Experts of a small language model: a variant of Adam for the experts.
Below are experts of layer 3 (counted from 0) of a mixture-of-experts language model. Rows are named router (the router's row for the expert), gate (a neuron's input weights, with its number), up (a neuron's input weights, with its number), down (a neuron's output weights, with its number) and show model dimensions 0-159. Each number is 500 + 25 x the weight over its row's rms, rounded and kept within 0 to 999. Numbers have three digits each.
Before each expert's rows: a language model's description of what the expert responds to. This comes from a sample of Wikipedia text that the model never trained on.

# expert 60
What it handles: Hyphen bullets at the start of list lines and pipe characters opening table rows, as in cast lists, "See also" links and stat tables.
router:497471429519488555517463488504521500507480513476522529492469509463524458481549486473544515496546476506520530494473486497485473527505492501512525527503505540502492492522450485522497510529540479491491472495477492456509465558478490496494499470481525513483470526502512558482520464466531500522486486512497512465456500511496533450502458490494492495483495501533490515487515446511493496441534511465535494499536508495477508474476524515504482484491523511533500552520531490440489490463508498
gate4:502496500516513561518465467461479489469450541494506516471475500472556484488511473478517519458535495525495559497498491530500519461506482496474514483497516523530494543505489511498471509516512492521460526485496483478536537493481553520501514461505489484526509530482523535485534508463483560534492491517482491473481464516505500494501517490480475488478480492504514517459488483451462486483505488497524526503532532465529450468476514479472463508463508517485467528514524521466459465501534540
up4:525472509505475473481474499444556466444440519486510550481480529512501494499500485528498488487489504503478508538498470544514527505498504536518530500483480514495477483517507459480513522458465478525513501500541503482496534486493495489460473497490492501468534502508514509517525552504518454463439484468460483484497472507469539504514516474496492533473507482505517532521516495512465549494520501497461532497494498527492507452481486522469500509520503459533455499467493495495489574475503537
down4:454450501472475459524475476513503578514497493507490516496491478501529535508468491501477492491453512513506491500524526500539513528492500478472471490536515487522536530519528488500480501525488488495501529502483482516475481479469491466483499475513495486487542535488543489484518476418496500560539507513529558481524517463488451525459534475514481507486491497517488540465492487488490449502457487510514533493506475509489510546509498484489514518501509493471505510517508472539474441478515542

# expert 1
What it handles: Final pieces completing a word, often adjective or name endings like -al, -ly, -ine, as in Doctoral, Arsenal, closely.
router:450458470511444531474534507477503499512469518503549495524461475518503530511477473513500469506487503501508486479540515500445476498490515499481532474518506498508506532472546520519510512501442478543497492516521521547500464467502496484536495505446511504505456512511492511493517472496489467555470492477511473503467496479489489498441516552519518516496507515521522474542512528496541511465498506489506495493476478488469521512451565493524503520468545508533485517488490535506510513466541518
gate4:524517476520503495490478547496476527498519500509509500463489513496468499466552507514514524463532446462476441541503509530469459493475508509518496482533500501526493541452522473500540514445474483489481513472511500490468551506472482485484500472513515460476480481494485505499462508489502519465496519532502517465519481499461492445504489510495528536542553537475491508491493481491463493482484508459523495515479505452513505514457492494500523532494513494467556494515470519519450465524487468
up4:510479473469502500490504528487493488500454532517492509479521514483479477455532487447531479554474527526505506513492538510512503540511472455495540491461496535538536521506483551465553466492520515475525468526494518531528525473479495486473533455531517465495483499541496493497499493468503470502503516471485445493541473486497495479486495531477502498524488474507466516522518507520468500490481510472496491539451491516486541494492547495502463507537510454501483467541487520493467548477522483
down4:496529508497489493486542513491482499448498476530499476473461529470484485485535551470495488531477544523500485532524493505458453502530468469543501508492492505502466473539495479513476513497514468479498511543458514468502531504521475492468486470490513512480510517525523449468491495472489510508499475493498493504540533510525533501473459493514476495507522528521416479506517492501555488469489469468472532556552529540510490528528525526477479535508525498476501474515494512488481503539500482

# expert 41
What it handles: Pipe separators between table cells, mostly after numbers, plus semicolons in number lists and zero values in sports and election tables.
router:472456473504500521456492495527517489483527445463516542494536497448563495516556487465449514465522487520479494524480506517544494503502478514530516503544528501462499524425508509495476507502467509530499512482474517485490487518494479546470501483479496478507506445482501534519494501490523493516519493487494449524487495489503533509468520524536516510470544499497513514477506554537497483551445476516509526508501492521473481508536516508477497521519526485458504475515493502524544484515491508
gate4:497511496506484501518520538509478466481519532529448486514435550528472471472482510511552536560471517510466506533469475564471507480500502476526497465492462467506523459532489501492525509509559508478505501489495485504488497503483506488458501496496517506502501544513545465518485465501505504479481516520501534550511483507542502477450476519499494514484510508456525456481471509512489489524516496452520469513507516476498502498518504496514488432484510519516527526560543504510508505483516491
up4:525519510434442485498531550495499518550567484532487549519542501500514482481492507439512485518509552532525524484500503501453497511503450539508529504464499468497486507523522525544451489501515471498490479511490508517446496460478494500513500508524551498466526503548498528460482511514514560484531513501518507495498517497470476525495466531510471516461525508534499456492480512525508530512491503518526529473520508487518539492503485496520500491513498491489516505484458486492516503488467523
down4:508514460506460493511470520513534461467507491494537515471506500502506486532483475479496492470519547496500462479478494489480483488480515511527513524517506510510532507491465524537510463504547502488475516470485535520478522536560521451479479468474502514506482462520454524508512500427515505491480483442503471506498514498506518458514487518511504529484506508469466505515518516526497463505520457546535525524489485537455476442476491523470497464470460464505499496512523452537509528502529505

# expert 55
What it handles: Capital letters and pieces right after a capital in names, acronyms and formulas, such as H-ami-d, Dr-ey-er, C29H_35.
router:510497488488511521515541523495472452472488485504493505565480495490525508521521526531477526495478523500506484445494500536508525551507495485533460497505538493497508495480475519495518494555472470547487478475531513482538494503469472469518454492534496495482492483511510518554548516509532506512487493556507499447474505450493473498497505451497517464504539510487499487507494472520515490519511485498490467507547459477500467528522488461472524552477486523470472518473472490439470503486494519
gate6:540535498463503520467486503524476516520468467534517483502492488516485510493495502520489449434490513496514509469467536522538528512536492479485468475518523511537514488483519491519489474526511547532520525492492467444563520500473511457497482483476487545543524471478498530520482464513516505493564503515505533518500536502472513492536471478505479522508521495460471513504505479504480463453489491461524518494488489503489478449527536519483507483526451474520545486526509487480481517487530501
up6:501528479499481551463565526516494518512523498505518533544478524548478490506497526501503500468502474531482449517507529491494470522481525508510491539546495538502520544476503557521493525499493551482479480495490474506489506507533503502519496510571494477498495492517495500546478556477525484509496520474516510506525538503518477510477518513526480502516479537522480547499486493523479487445531499517540527489495496511519461491494486493507495507479546523494463581477489503451473513472518517
down6:493508491478478500496474503485464496462525508507487430524499525489531480556514478522520491485517505526469461530521462527525483480501478524519498455499521517483496451482504497566501507478496457471483499544487528523544482484537496500503487492516491524490482497545447475501478523534562504483449473491471499523525497489443448472546511508487475532488486477495499499513530514509503498452516504487475484501519519492478475513509486498481520511515539508553536526479515468524551485510489510

# expert 54
What it handles: Line breaks and paragraph breaks after sentences or table rows, plus opening quotation marks, brackets and parentheses starting quoted speech.
router:488538493490477493492510483541468485517506517512518485458462518547537477479456468528488502525485482501460470507532493489491483488538492502526473520509493486513516508543476514507498508502510547503493490513462509549487530520507544495499481508528487510529452528500512493437510480453521563549517489504512539488509523479535536473511533522486487459541533505511493486502489493507519475522508500518544463488503499545491529533532462518527488481540505535506515549536528502552507478485484534
gate0:481468525509466543502520485508445430474505491481498506522509472470504469440469506482541455496516503489534513486532466460466502521508517495498543530459493499465517486489517478501521495461524514471464474487479506520499515505521536522470460505516469497538475486524518526533481498483520484551516464554483482475520549510514494502491515492516529513482504487532481481493509489527471474522479514481479476548499509457496467513496469455456482499460459515531517518459526494482487510492489503
up0:534493470481504482453477492502490507501478496520485483471503506487486498499470476507477557514497476485504490521474563505513481474482502500489432513532472505504465493479484489501488531511447501533515548496511472463492469488472465447470505515510497531511519510519503489492563502488502496481515477546508491509484503499508511492501462439530516507479496513476507494489471520504505485516519483544486574534468470535548504448520492542513488501519483502478450488521473415486484497501505505
down0:548543528491483494559514524476467516523465485492500484531436488469509511516507464485524511499509494482465524465470472494493480474540540496523512503502504481533522520508494512521478507492473490515483458536473524532497462527519528468516500474481469525509473541491504476499519456500534512463478482480457486490502489488425464530507477464505531512517551483529508468541468510500478503512506481518520523456508517494480470461531533525543506541460498500482460495488508506470515485500513506

# expert 20
What it handles: First piece of a word right after an opening quote or parenthesis (p·iece, un·fortunately, re·bel), plus empty table cells.
router:481486508496523513481506519496460526504496492488515508516500467498487488475484513438509540502489487496535503541487471485521497513490518479531463484499499505542480495456484514488477549472545511451477460481454560530516521551529501495496457494500497492557495511482492533481567470485512492478497504544488484512524489490502509524482502456471533477477503463499498442520485536487505551486491493472506477507509498468515509523466493496462499510537548486516516525487544513498534530492448467
gate0:540521496519518483490491526480506543500501507523517464492534497515532500513475443544518511495507523482459578489470506494521440517499499493506526469504534477532492495497475500540520519448478533503537505501456518507561478514489478471476500484520503498457540515526493532510474544454511477509496522518505474454521499470490508542513486481531509471510519547541496467471481494532481507535514489509468521502500502472501466521483483529517501452514471483495509525518514471524453524484484518
up0:504517477459521500460501471545495517482468483499554532539465551501522541461500461501523462525509562499520502506551500492486446492504507497473525499489522489528490533448455518475545479472463487496487506488490511517505487519474451556510502529511482485487471514455454449492511493503496497509525540529494469493506533512507509517493464503515450473507523507523499519524496526499526476538512495481494501483507534510455477531513489481537511496480483477491485466461479512498506523473523530
down0:526493527503478481516470520475466481507518500533494521496482507500533536458518487540541493482508526482514458574452523548478492522491511508496524484515500497510492537500544521490509509474506489511522538433484458507498480522470552490501543512529505494531490498506483545488535515530510493529496477495495516527469507490467526485518515514474444465501505483504499542496564498501463505463485531488496496538471515553482489502509472503481494520458513521510535479484466480497562504511469508

# expert 38
What it handles: The preposition of after nouns like part, member, one, house and municipality, plus by, from and nationality adjectives like French.
router:537445491495505499537487478537505517485476525496481473513464523487483524459567517535524505507518518480509502491527544521504532475521494486530539472459509479544477484533505500519529457478490459502459446478479475511486474527478447488530469510500511485499515509512515465477466509549495516480521522504521526500487519492475442531530507532447475460515549492500490501551515510518526509466509508499490471500498496505524513498507487519494507486543481513493475509477516502515469525532462554
gate0:542524440522500481513508480506479515497542502522534521471449482481453531510476468488461478501502512496500559446449529499503513541498509486478491540458512483505491499488493516475524481545474484503533533502531496510533534498491493525512491549507474462459509492542477504476491504506464487559491463524480552488496508496517525493483488513497513553475476497546505509486506480483522485489497489461480548511527486502504511497453530510499471515487487534479527538496462490529520549499512488
up0:454553510502501522514514496484529493495469491514506552519521511533531511510492488511468519514495498558501475495504500508499538486471487506527485476549498494482535508484510466534472489460514500523537499507514501484513508481524523551449509482524471530476478503473493513526515432467507511492482489526481472488497468500507470545490499447513482437500497538487553478471457493496512480510447470495495522489495512472441482491492461498516539513533555513474484461501518506476507452483492489
down0:554506477514455472560517493474479492498516533507510509528491433485438498560515484493501527501528462562497477515506488475526479495470496543502511458502513531497505477534554521530516476498508531464519514565537526499532482495494539478488498507520511519476522510495518512531449497500482487519473468507488489485502545496507518493484488520534472489454536522525557516462501501529526469496497508459519484502510517482484488518459483498523508512515506534495475480506473521517520506510515482

# expert 24
What it handles: Prepositions of place and time, mostly in, at, from, into, during, within, heading a phrase such as "located in the" or "in prison".
router:486502560437520486544514527492513479488529466477504495479481527499434508477585514512532523487523482485491491517494488498492517489487494493488502498482511458483514503567504493496447469478484489514553505466485532473480503494486450490454511502543479495505485519491521468495565500526490524472457502489529463496512509500535502470495505517503500555499541517474518514502469468480483475475539466516543485505482485491528519511467506547493515488503514486484491506492504486544467513527511492
gate0:527464488524486515523514519539526528463482497508513508494479524517507532479477486499491508489490495510480488531470469496506445559512556497477475491486460478504445479457529536516490516503506490526479498521543522512460505490486521438498521525521481507494480478499466542536530489523519477506501495478523514523504477485493476488525506497494444502505527508495438522525488495556506555524521494459504482540539455494507461487539467493502454502510497504508519514491539529544499483531463518
up0:475501495500470515504494507462466481504548503465525519526469492488496477525499475519519486507440524517502453527536532511489520463540463493530499490500460517551506523489501458500475527464506475499465471496494513548455462485491492498478470488492502501542489499522509486483490465491492517523511494484509487487517544449484460525526472473512506474479475489544498496491507487443445438555500469505489509508541487497508524488448439522515517527494478528465511469510474495505495495510490485
down0:488503487525523521517539534513433479471532484508461483503511478480543526530494498474503508514487520460498482505524526468469488465511498520476525511505510489475542456488499460490471495491536532534468523486519516526497496499486451514520504459502505499505464431555478499457542481487535536501563493491504496527512513480508505503572497522488507471475536492474489532507524481496503535463479476523481538541499476497493497517478513539471512535486473509462500509501494505530507553496491501

# expert 39
What it handles: The word to before verbs, and modal verbs such as can, would, will, may, in narrative prose, as in desiring to match.
router:496452500501533507545507478538543487455502496476480502493470457472442477487541478486465533508513531481499544497511477488488502519508487500471527543511540487478481486526518517507490486460507506477443487496532530492483505526521532514464505466498502489510450496542508531487540496521443514466494498491485537499500542492499501549520479494537545488518539531472467498488518482507509532495550504517517534482503490502533495518537504507523493492495509481497555506519488509441511463549511518
gate0:501492499495477488500531466468496499446448531487488531553498489545506517541513514488444473555486484507476479488502507511488535458478485514533493495507514526503526488485497509474520460531481497475506484529511505466485488491497478454497472533512481523487494521439533500517485492523455486509520516532540468490503492504485476522461487564484522498531505494522479519464472474501531499485547491499473474509485506491453496551478490508497510495496551560508515497494495525504527498426480534
up0:502521551509479520499508472478493459474479500475525564492508522487523479469512509474506488496494533527513482515449541496486500493526526482500504465475494513453522520508514449518490479455521473516474495501496546522546514512517499490513532496487512513497509536470519474465533539509458521493523512514568500476520491494488463478459502539501528494479495516485477569470507543454557530547498476517484521459494513515522489508541499508515480514499490523504501526491496526522551480513472528
down0:486456469533511547498519507498499503510513516486512505461515468518516539480490488507512568503519554490514497521482545498448516514511482444490523556471495471457529495518483491529511510507490503458501502485526486487549459481477497505531470470504463541479498470515549498492462490502524546477490494536498478495454507497503483516510504540536510484547439473525481500515506540495455513499492501496470478500515506557467479487538503501506533459501484518497532529508483496505513518513495542

# expert 21
What it handles: Opening one- or two-letter pieces of words split by the tokenizer, mostly lowercase common words, such as bu(ilt), Qu(ay), du(ties), o(scillation).
router:525561528475490514525492505518482488536512443522482492491447503483481492496455534465498510470489528510494503522483479484485505498514500524462477492474510498477468542461488527515523521474527477497449477467496513551505525458485481442501475502483474539516506510528493539512530490511517511457520502447521511483547496500504471465510514511496535525486511472506463481483476483479504489534531436509464515486464493493486487486503552487502463507540554501457538532514486512514494512510493482
gate0:498489493493533449464509462439488523506491504502503521531471462487506515420503540532523508464511525515468490514505486543453495507533473456522522519469516488512511536493483559450485477499504562479523493537514500489537508491505506485487460477507526502479510483518484499486511505497493488477497461520530495506504486530453479521546523506512504514541492462495521501504516543511492471542515519480493456494507516477487530502463482516514498476461480512527534536526544463473479484508515525
up0:480525533481490498511494534497469480503534485508503516519519544573535487494489512521508490558520534454516486490474509500540519504518539567530533527474459506502469457498465497511530509505538484556498491505459489534506513515515521515495505498511527535458505521491519463513504474483494488500508463524533518526514450512553538511486500488471480473498531508487522522480501511527548513482499546508470511552494528525480535497484506501505490529501459507481489505488462500533519481484447495
down0:516468540501458526515535525489482440480498458546543473521485554498484496477492479509483547492495518462501489529519490491436487528481484524461520529482518487548469513486467507498501495500475503505505493454495438519501492492535493498482517492418511491512478478521466470525483506483521551476489509475480496490483519540498484510549495483468514515456516506544519518477517492517492504472515497493512484517461500544493520522486499534527558482473523510493497541519528500529503482499491487

# expert 6
What it handles: Colons, semicolons, dashes and pipes in stat tables and infoboxes, plus the word "as" and inner pieces of foreign names, like Po-k-émon.
router:515489490520499505483448504496493467475530496502465501490504542494502479497504551478480486482483463506558490482519492553541485505525497488501483488478489480524450446494485485491500443501504497537502516472535484482465503535453499477482532546475495528470480505496500505518502485506514541507516516482479520459530447499526507499500469467551470528545515497497514523485487466506482540480463477528471518496561454498518437496537449517497487510503485486509524486526498479512520469485461496
gate0:496490450501481484507498482509496503495514531510482557531518517523552554491534557507471515547488474547457465481493479483519499482527495516507497465505524510478502458518470480500493517510491525503496500484546496498452505458528495476520495523477523526505480503535497531451475507439504462498425483498528517503483516463489531496449507533519487484515503557482497491504508500552482489496477481527460471510463501511482469447519493478485480509526467489507480495508502525528523497500530525
up0:479502495536489499484502540489495467496475482453548516531464456478522513471456482532463463526535520490519493516509500503508498502507483499492515481541489480498480485459488491492465471476491488514519487487533537511502471505503542435546511509475469473467493485482451498448511522476491483491484435564505481493471529523522501519474493521502477490513500521461482483506499499486542516457509508484492512483516499453499469438476543534531487530514499473520455465519491496500508522464507478
down0:440521508538477496459478534494497495471512447482555475502488492487472452502477509553474498491484517525526472528501517520507482504512490499522533537513481519516539527491488505523528503555498508460497513509464480511518499515511533519470500488509469459485519486490545493504513531486485513542526498468471495521551481526468533519512478535514493495521488532465489488511484515490490492444508500525492455500467491515521461506489526458505551455507515508450503440507532463505480494455513498

# expert 34
What it handles: Election vocabulary such as Votes, Democratic, Senate, for after elected, and the = marks of section headings.
router:527520518480505512514476521532468487499564478552495500467499455482491488548459554464473534449495466485473507482483487458471544525472489489496454479487512505504521545527545459547496502482489524538468483528530494524511498510505517470499504464482493527510524474543502490492468503470490527478471495553494507509467495494480523475493505497507483547516462494481490472482502486496499469487480472511477486516538485510495524515486534530528508466465491484519495539461491527515530451502524513
gate1:504481469485520474514527499472503507494467472499506515510524521480466515515482525517515519467525494543478470475469505527505470504521504447491461492541502487482510526472497500499511568504509511494463532468452539508445477492521468500542506488468471478505520447500506472456456469478482522500496469488501511537482511511514466504506477517480524481530490473539481534496468488515471506528541512506478487501525534512488517503475443473537508491496462539548511520493495454514480506563471472
up1:484515485445424461508474476486501499507501484469536501536498518501517519497477537534484487517485440478508484508487512501506483479503513470510530491488532486523519483458490509484470479488524461515520544541539482488529507472510524535477501536517490535486504559484507559514515477517518503518522472544487505489524500525491515458497509469538492530489483504501501492536501533486513513552495519485457489487493509404462513495496477522481519490520491478497482498450530493483528530468511510
down1:501498511511481492482508515484484518493506454506557516473483524543465485539499564476486483468497432473499490461530499484472453482509451495471455509460518497506505502506472495468517495499503562507449465471492499482502513519501459538492494508515490499509551531509455468474491468482504506474460488557514514509494479515537502510489522501508520502509450460508503526524477501478499473543496449560503498524502514504497515526475475486484513466461532479499495491489464478486470485510492521

# expert 25
What it handles: First piece of capitalized Spanish, Italian or Latin personal and place names in sports tables, such as Mart-ínez, Rub-io, Mon-do.
router:488539546512499474520540490529532494497549449533513518492470526473466466563491528525457504520485491507512504455486506500520510484496522508461477498493476553469531509492481495520521474506484542525488539511550507517523559483521460516508481490530489489521472522497485537519510453454473517513505496483552521475479516512496489533495509493462485493507492491509495489523463499485515481546462524492462493470497519539483499496493514503561521508543505474505451485444499512473507508489499498
gate1:511515489533524528488487496485460443497472510516531510570521515494522505474538532530509460471484482511468479443511494498521451519502481501532508480459504480512508525504542523502512494521468500489513500506491485506511486484501463516550530495520502438529497488511497493516476492520533524532484496516469496453484484527514490504447488500493516503513504506518516483465516514490449504488516504489539538502511479517459529520518431506549487465476545507548474499480489462478491448534497538
up1:462508459491479528469466519499451544584525496491507463518520521518451561526558460518500518514481510518501470534462468522484504503466518512450481519539446492438514500525492489491482502485484513504441503493515533540497469464486520491512527514502455526507499507509520491497535507488500486472510496528460532518522531485532497497480497487540491513486510476470524508504506465520518504515515489493465481506510529497458483510530498492506493508498520468488516499496477537488509514450504463
down1:506487470473515502483473536490523523497475545452482496512512532503470526514518456481493515514458495505496484537520488475458497513534500519485525521515488492494530498490535466509473491520510525568540525503533468516482503494513486517474490505463484494462447468498445481520486526478557487514457524534513538509466477456542490520452490495507497530458489536485506523480509502519513501504535517499502470559490489479503506531489513510498483472470475554534559522500496512502530489497538504

# expert 18
What it handles: Adjectives before nouns such as public, social, political, local, former, plus early word stems like al-ien, l-icit, al-gor-ithm.
router:532476509518482511504468499477492483482478527490460486510537504506494451486490497492512522522500496494515481497501450506484485452504507451515484445518498521506483514499490483541496517513486500480523497481477553503480463478549501488497528444540525476518461473520504519480565489501523504493538512462489528507524484513538508483482547461514506482486498496488505491506537473515497528531478472465516496505556470526509455543527441507463485567501483551502522520474477522509494526534471506
gate4:493480480481483522458463504466510540505476491540494528488409487458520490480489498489507479527529499502524471498502485489512506540513456499476481486446518532547482470554506550451440467512497517502511493487524509483516535505459526474503517510495510502505468498481538564482482530472494507517477476501484509508521508501520506510501514465519478504519430529525509491541463533479482532498482494462487495494495469498507514501511482460484470498516473530490475483498497455507489518479495458
up4:503500504494471477480523437515521505506521517495526490515505505520535478447493465503512506520473484511508512498453462474495467449513475492476521514497431496469556498516534492498498512521475504522486538501477473520484486502546498494501514507541510523533498470464460461586490517534516467566534508454516477484515471494490525518487494498472570509478515483517501547472479491459494493500463527503510527520509527505482512474476501522511475481505484456518490533503510514487497491525503489
down4:533539510483512469506472533518485493496541482512483504523490455431438533498552515497519517525531529477492477539508498503507484473548496520511533465535490532498501471458508470531461505472508496496498523489497505524479499459520479508515494476489505491554452517524485495462489483505518475490492476519488491508494484473504493466473500487513500498521510481512497495503474483515557485488468474480526544517510504520503459497530471503503472508554469522529492472457476432464496560479481520

# expert 56
What it handles: Uppercase letters and acronym pieces (UDF, OPNAVINST, CRO, JPL), and final words of institution names like University, Forces, Hall.
router:515533499514457453513527514498497489484495478519548504534483488518522480510474523487497492504481527518453520462523479476476523488521513526490505503493510508445527508510544517510503504543514468529483501539513455503494503517494498486471497481522468520469539473530475458500446501495501542541462493488534479494494506506521493494517520539501504519494516532496536522477513472489529490531551490552515476499472460515464540499496526460523539478499466505468469506510523471447454511562536503
gate1:455509511539504511494501496485512485497522445522524470518513466483482494496537484503522514529504490505566522497526506495522479494517483473492471517487491518528487458476519517507500521489455484529473488485508513502517490481450461545516494499518451522548479503521509530507540521525525472484556498509556520504484490476482435505514523524521475492443511537467487477469516500522508520453493462472507515523526555473522494488469480482518498503485530517508478548476519509484539523465543479
up1:483533501491443536438493508521515489506470533521492506457471470525550466520481516450468472493506477499470503491501513505498531524528478493514497453520507529522534476488532506448543479483499492523494507492530510531475501516496541445466511475499507500507541503536502503477502485511541496534511492517521538483510504521454490549487515484503527533508532492475500459506486506508473521488512498481487472470496521463491512506452446518465502443505530503515517446515510502508473539473460513
down1:480486493466535524499501521467509478447532480532509505452536481482476491481522550508500510502491515473528502462517470487485479498511482428469516473505462480518484447484508479464476518495516475513470504502514549514497500516502505521545511499482477511518514514475510499457498461471545524525461480529502534499489492463420495503489486478481536462467488522527462516496497497530494511463490456508494516509511530517506458476510535512482474459457464484476496488462528521535504527508488500

# expert 57
What it handles: Pipe separators between table cells in sports results and rankings, plus other separators like semicolons, dashes, vs, as in Hungary | 25–17.
router:513552454529471477469522490538450536463517473489539568444539495476560511498560486485506501493501530502496514505507535472483503515515490532490482526550468523480498533495488512493483513539512498503513542509495476490514455454502493518541483551497485495500481489500503522516471494524508471522476493476540454515453510517525484472509520504531507492522525531538451533480523513511498461471503540500474517504518497499511507528501494500534516509478475498537463481517487474512514484530495496
gate1:488509474510466499536562510532462506459421551496516506515483512502496504468499514469494531544468542509516531484477513477481492541505527460543503492488494511465488538553497531512511514501520470443553494540459480505491499488505484505521505507497490468494509504516476479463511511502509506524485520516466539512536511458515493538480484485533499505470485434509528436482493504500552531492496489541490470519488521495485498538495481515500510484492516494514508505480523506505482540463494476
up1:497510528487498501478485507484571482486516481492533512462479510511493524498496535523505491492496481476468433457505475492505470505525462532524509503529493503490516509512491482509505481508532471526488495476474458478483516487497541473528480499478485505472476495560481463494526493509524456463479503509484499481493551470506533502514521451501505493471524516518532526547466497462507472466473469520509483498450508454505510482476506498465550475497452471539460513535532534496505448484525538
down1:495543468498508463475515487513519541516504516490509519524498532463464560507498531556520530517481533446522499520506567469483500519509482546465482478509499504461526463522514499467500509521502489501524453507494477465528513451483497514461510486494471495507512513485482511478498514533535505565482450517528512446502485515498457469524520498502488482464481483479467474489488497516490500489558501501519535486503525506510491482514468453519543477480508459508474535490509517470526501489478498

# expert 5
What it handles: Closing pieces of long or foreign words and names, such as Pione-er, Adela-ide, agric-ulture, plus heading equals signs and periods.
router:477474443460520479477536511510445487497498513506509502514506490522517538505482464486519510545481493489469500458500485462509489516477505476529550501514481474514554518516512456454519506485517480518503503542503519502489522485514486527543500477458526479499530491501494502495454508496487520531458498502503487479542503568473487534456451527492453483493453535511498477497487501514485510549477519503502507497478504531506518461443488550522484478477530523537488509523514485523471550509518491
gate0:496482490532532479506488498509555527472523517470467547487500489512504512503489522465500459507482503450510505527481487505501506528456487474504521524503527463484503465516494510486503443442498493453506479489517482475467470533519497505489524503495508502461492475466464519472498467440464548529525544515527466545520501467468485481506484490507519532461545472538525493529494475468484504527464455517522503510524454502501510505485480495488450490489482475530514503521497498500532470465543475
up0:564525517483523522533517515476522517506487478527471475523500493506477514484492525479466529499482480525536487509468500505470498479534478502493517478466490525469491477515440506508431508503448486518490486514493474441481514514505532485473492490489505467511515527476516503467497516490498445498480444513481525497502516487514494541502518491499481463526496491495495499519488569507552509529544510451451491491478499495476481489496543490433547532492484531497462506494470498532519513502503546
down0:517504514475510495525461530502484478514493466511499485514488473527503557492483499492468495513525492463495497520477477489505489532490542485502555538556516519552466452521503533450509491556538498514463505503453509510501543487502497529481488501502498487533476509545518502496514489544499481529486516500547517525497497506515496476465529521528477502491457505439580512494535506489470515492494505490534480487512482541551515506465491516502467478498486488504464537499511539539492512462484491

# expert 51
What it handles: First pieces of longer words split by the tokenizer, often Latin prefixes like ex, inc, conv, rem, adm, as in rem(ix), infl(uenza).
router:511514531507499512504487491483537487459545469514495498484471473461480539514445503454500522491509509512485523501481517502504564463477501528450541527462515513482528505472463480480469506482540508520477460485480491495489513479519529459505518448528507499529471473487499531486566476470525469484484482504535504509510528516505506497522546452501457495503491478489486456492496501527531502509470466477449483491522538495517510508495538511474492520515542467528460508516522517449497467496497475
gate0:509520495496470519473561499475520497498475490447501454528502484494465501465506508504498496511546485495513459518457508510466510492519498493509461471468527517469485498458491483492532486507531570489515531517498493475523507506519481533505501432497519490500508535507478493539514512466508521461514476486528493480509484509550471499487507499477525480529536518457509482454485487495527484487428536495519462467504494448481515496529515475497539518476482494502471530518478479485537478549550501
up0:501493502451480468477475518511498487548489479459493556494514508477493516533459514503465505525501532448460522482508465469517477524479479501500498494508521526490505526513508510530519500507487443482504496451527465492500534505486471490512504512471515537498523508482515503511473515567504455479484508506497531494534506526530465508506517495492489507425492521485524535460478537489458508477512514506538481550469516496491502439516507532536540444527529503501489525507508535479476480510495541
down0:472514523471490499524460520488487541527482493504483503483462487492506501503494474485484529549465479546479517454463530487537506473477480536497475488523468479484471540479474514459501484491498501525463536491490451531436544489495477452490489522457487478494524452514453476482524496489476503486522521508499501481517492459526493529532476490487481505507513501480497485534499544495471497477490505503474531481515548516514504490541537490474509544500509513544495507497436510516466483484438499

# expert 4
What it handles: First pieces of non-English proper names, often South Asian, Chinese or Turkic, such as Nan(avati), Ba(jwa), Nak(hon), Karl(uk).
router:530530515483462494520473488559510473523511464492486477485478545543529463523490509457495509497447484513485469493484470481485505499490518507503478503470498508457490515470492456547500497474503482462466512506523482477496530467501461468481520532531484516488533535525498521558493489484493510479479487514470517492521460499509548481507546473466515505526497466521507483493464526524495516555474521515508487486501530500514477479514472520551517499543528530513491534463508516432528482544494504
gate0:489453491511547510513527517496485530449531520526479554504481468494482513536463504532465519497491519535577513490472487502493457516514509455502484481511474477517508514479529538514485497494490444498485484502483503484498525511524515516538482486492543461546487519486514463508559465490518510518519534514525496472463553502508491518496523502524501478512469531541525495486518499503481445506531505509498503526522456488480479505503545495483541517519520525470514465538492511485458487509543519
up0:523530467505514463502507540519491541524472499540514540501512481520504499551479530475481488511465512527500533484517495482531504542485494510479486499506497491490577507456510475498487502474464462497534536505452475506499499525500477510495519512488500442501505493480511464486480539506533485497474508501514478461462523517506531543543531481504506515479548510497520496538549518486557473493533540451479503503475498480460493507527524515483498465480463498465508513495488437517510524479532525
down0:501502522546511480476500522554477489527486482456491424505512473480526489530534482461485536539475487510481534533482504486533501499533516562506490512488518525507509489485512517527474532517526506517449522490502536491518456520513543511510498521471488512477500491501487496547505538491490487511547528534474509520520540516482472507528479493553504506487515458468465497505533525507503535475462488552498538479503525521498522527497534530548483483466529522504482492544493498527469520507497478

# expert 33
What it handles: Word-ending suffix pieces that form adjectives in technical or scientific words, such as -ic, -ical, -tic, -ular, as in epileptogenic, elliptical.
router:495482470482485480519520494476499503454472517509525468469537495500534466509465467466537509522484519500533502463518462440464441466489518484518509539509509511502518510492537504483494450504506500503516513510444507524491482473511505479536538481492494472464540498482506499510469525510494505542457497484502487511510437515486505454536527524493550478483459511519502515530534507516464500532494527548478506494462526481524518500463539528462488517494507532512466508497519494508455544491490520
gate4:529477548510474459480520486475522495520497483487477514506493506556528483500561505476470471500492493506501505537493468528516476552506469497489496498467475531502470529453545497510505509488445517496521522484523487451493460500539548470532459499472488492503519492459514457501500503516527497475517522495466480502457488446498502480503522504491526472519516487489500456521534528487474541473513512515456483495522488495454498531491517528486538508512470502542511533514546477460469489524466482
up4:548524515492489471487533504502488496498506471501497511460520446498528480491516520519471507512522486491523517546522489516506448528492489493482493510477490494522473496450524507513526497485471505502506525471558496439516467518526520466516467496477463513491465501467501493516484489536517472493498500474453494518513455465509490468477484518484513441509539510473544516516508538507493485511563525497535462499527519448456473510562513488495497501522482525517498502500529457495526465556479479
down4:489479515485537528493508508550497500485520467496510454465518470483487491495530532540485494479580494529501506541527496513552477498513463497498498485472498499512475536509507520498543493467497505492508488487488486476494521517442546513474513471509532527469499490500517523502495499484480467479519479460489527494485529518525458519456516523526526512544484497546489475445480513484519471461503451501515466460546460501461520480471532474471507460490528501524521486502509498536465459506506505